Experts of a small language model.
Size: 18 layers, width 384, vocabulary 32768, 166M parameters.
Experts: 112 tanh GELU neurons an expert, 4 picks a token, a softmax router.
Below are experts of layer 15 (counted from 0) of a mixture-of-experts language model. Rows are named router (the router's row for the expert) and show model dimensions 0-191. Each number is 128 + 32 x the weight over its row's rms, rounded and kept within 0 to 255. Numbers have three digits each.
Before each expert's rows: a language model's description of what the expert responds to. This comes from a sample of Wikipedia text that the model never trained on.

# expert 41
Description: Conjunctions in sports records. The words "and", commas and "&" joining names in sports, league and party contexts, such as "Serbia and Montenegro", "Track and Field".
router:148212160126122116156063138142092110167139157111144102194098119148120129142125152180132031128111137112169082091157142154146116059094140108158165162136115154062126137132158149158148120120179118153154089139114136137135097116108189151138119151096165148152174070177097122110101090169152054136057055115113105131114099085073119087074132134116114078119169192167071152103128126041139136137200146107111193166112139160093127190193103120126121191167160157168110179098124070111139097114157076144163116082117100152106123097190132138091083121139108082143118096123166103094083091153108128102

# expert 16
Description: Directional names, sentence periods. Sentence-ending periods, plus capitalized first words of proper names like North, South, Royal, Great, The in titles.
router:139128109123151093138126089112087123134085149121168171125122125151147148178155101094102161138125112110145158124197100092114174114137108160133185127121127137077189176128127092138106124116130111122187152110176114153143136177117126128095149127130180105167102166155162092050099068150120199145162111147095133169133083099172069119131139157135165143075114152100101181165138127123089164100127114090082123128124092104157143158122079190096116099188095169143186139166140099118192116141163139112077190173100097176131170200099127073053198142118113127099118140113079107091061050142131120133

# expert 21
Description: Line breaks in lists. Line-break tokens ending a line, often after a period or parenthesis, just before a new bullet item, heading or table row.
router:093095202105153113084142143085122150167131150119162163161114067175016114122103121063192136144187117140178156126163098160132114119124087157202129088145158152170119087150168155134111108133063156054158152086100129130096126158155069124133157123100173112103138161124129137069139136117120133119084122132126132143131177181156150109156137141087163172151104073128097135187169134133105129143146163163132189224133119130180136159116231118105060177156059162149155190110082119138107169129121208132120094132113183133126151081094180073139118122130172080117116115071142130111127155083152123159

# expert 15
Description: Coordinating conjunctions, separators. Coordinators and list separators such as and, or, nor, &, commas, semicolons, and table-cell pipes in election or sports result tables.
router:085158134154131127132113164153119148147119160143126099125134123125067119165108140152142145118102125092075175086102100148135126083115113095122131115124105131134095133117087160072140117087144185054213107110135110163058133136104086108153072153147160119159144082082167146173124148099111105096093088100079075159097138122152072108119193126135068098127141110174073113109140162152126190126140142101131138121186123107174113163203171109100135125150143093111120161127100075158119112095138108099122142119106148100075187106088139134084128161150170148188197079132132091119054138149084112171

# expert 46
Description: Sports competition terms. Sports words and section markers in athlete and team articles, such as ATP, Olympic, FIFA, World, competed, and == headings.
router:127107137082147150101148043089145112137137099105163151151084131164096139068152098136135122133117171104173111108099110146088246075082109193199135115133095132144129143182165068120082105135093100168136134139145145162146133140146123168150161089148167097118112129074108187152137135111128127176130110113124162125145133142146124117143128096109130122191103158105105144134134085118162097192089127132113095112144145093120126157133112179112065112171163140129093191133180172142171104110104099093100066155088110120097147124148106092189101123130144106146186118081162140135127109092185105069

# expert 58
Description: Political office phrases. Words in politics and election articles, especially of in Board of or Member of, plus Republican, Democratic, elected, Votes.
router:122114104155141190171130149101143152171084104059097128189106130138144137103188108091046095110151077149168126093149117143156117088131140115089081152177112121187094147177160064167096185146181107162196147123109143127041122170154149098142099111111131127135126151117142133137135100091210105137143120138109081173135080124174121124102142057126131104170149114126104103144123088108055126129194138087076117183144139120144174077133128103149147139111154189090144190160104144121159151128108093137107102153083116165100101095149082099194174095079160124125191173118122110110115148084147097107

# expert 19
Description: US places and parties. Place and address words and party names in lists and tables, such as County, Avenue, 6th St., Republican, Labour.
router:105089101134129122143123156169120140180071111141121113105149122140138152140115193103142195167115130157151134074152110143091088120135145156116139128196104119132190226172178123158101176085162173126104067107163147146076085141140078059161122129103081158060156076099122061089114092180091148145120187090098115139044138154156107164106125108127155155149119130138161157124132114144191112094111135125138123172086169158124150071107096133118127098109120113147164055130108128129131122178121139140097181120113131125098095133106113134136179081096141096100172127146120144159137083188153128091

# expert 59
Description: Institution and place names. Name pieces of schools, universities, towns and counties, such as University, Township, -burg, Harvard, Bertrand High School.
router:077097096082118171126123136080114103109128034110154091101091169114126148082071149124123149135121080166113110067222145110077177131158118119112096130163103063081187154189133116154135078146137194121105078119136138148087131132092105121175158140127090172079147083109126170125128121152078089128064108129114114146141146152156122173138125092083138157123145135095152155082101134115114154152102113071088131134105124176083125113155075137114138123182172182083136153178073151139127096166108151124143145143113151090099166133110196101155180061099169124134157137119085099117144145186123126133

# expert 56
Description: Table row endings. Row-ending pipe and newline tokens and markdown table separators in sports squads, transfers and election results, plus position codes MF, DF.
router:175069153135156090113127149118136107172147137120108122113087117155165088141073134111117122084113220167143133104173081169139115103094150130153147099112107114097072096138133153103082110100123114169155125153143114128183096165109123163126167140134114174128127148134144078068156105167094135097071118121114175136158131096127166113069121127194118123126086066097117139057161165163178176112143136138135170167173050084141120140105116151116141133113111100142112160116150147110163131076128177123117070138157083121180131159125156177098144086165090085150116120083146115092127139141072122097

# expert 63
Description: Dates and time expressions. Month names, temporal prepositions like during, after, before, and verbs began or started in biographical chronology, plus Sr or Jr.
router:145119117179101076107085153128088170171132107092133111138110092077089129098093129144109086153139144117127134118188165118204070086178089112114135150115121112125117217147158142081110134164131108162114121125104174129106121144119138148104156141145137115136182129155160080133101126148098103157107142071134135123134148191117133143114149056101081113103114148127149079134146112122156121160169107105108113117181162139146114117114109161108178153121104156072053196127123085187126152129068098102127148156139093101174145189138110173173154150092128092124155189133177141105141069150122153096

# expert 22
Description: Units after numbers. Nouns and final digits completing a quantity or date, such as million, years, century, weeks, and the last digit of a year.
router:071116144127144076091140152166068123127033089098087090149089132122139198116154146120172179110133011097101125217129114144118180220158120125165138087168129121139138127103146149137172150104224114126129101046112157121165157129167133164157116129075114064135118104089096179176148165182051152176091130111134137171101123182106155103122154171135135157128142081101118138154107101112170188110132179175152135164169156134140094090112180142094111145082132084146108152174181140155104125130095111158148101128098159153089156173138115130131132109095122104140136147133099162139083148114158094099

# expert 3
Description: Table pipes, Indian placenames. Pipe separators ending or starting table rows, especially election and squad tables, plus Indian and Japanese name pieces like pur, abad, Medak, Malayalam.
router:130163122131141075170091144146144152073146129123109103151117143135068134169100159137171162098127149159141149110105173119133130087075151089124195057101123133177131173109162145127117140131097118071128065054131174090138105129089141114138128165119176096154144062154141148104103114143119119146067114105081106193147216125174087141132186125041091123151075130151055137106147119105149151130124179119155110125175108127089094092164136124125141148122212147172137142121110092122162139130155092087110156059117120179123155112181116113188129125139080145150103157168176072122161107153073152142

# expert 11
Description: Location prepositions, countries. Place prepositions such as in, from, across, near before locations, and country-name pieces and commas in lists of countries.
router:049149143126118126098111076101110153086111099149108182145133147154128135138130130073133158087116080152142160044132070165062191087144062176150131142112124144125085107074145174143133167175129162093139065110141149166101115088154085157123167153103123146128090086146096130162136138114109110116070164177173086129127166128137144159137118162091158076123199111135088150178067127116121109125149101086138066166122116074108116157092128156153169166116143101125174138215154144159088192163117130142075191084092102140128186164095140040173186084113117153101123125074122131143172142126118116155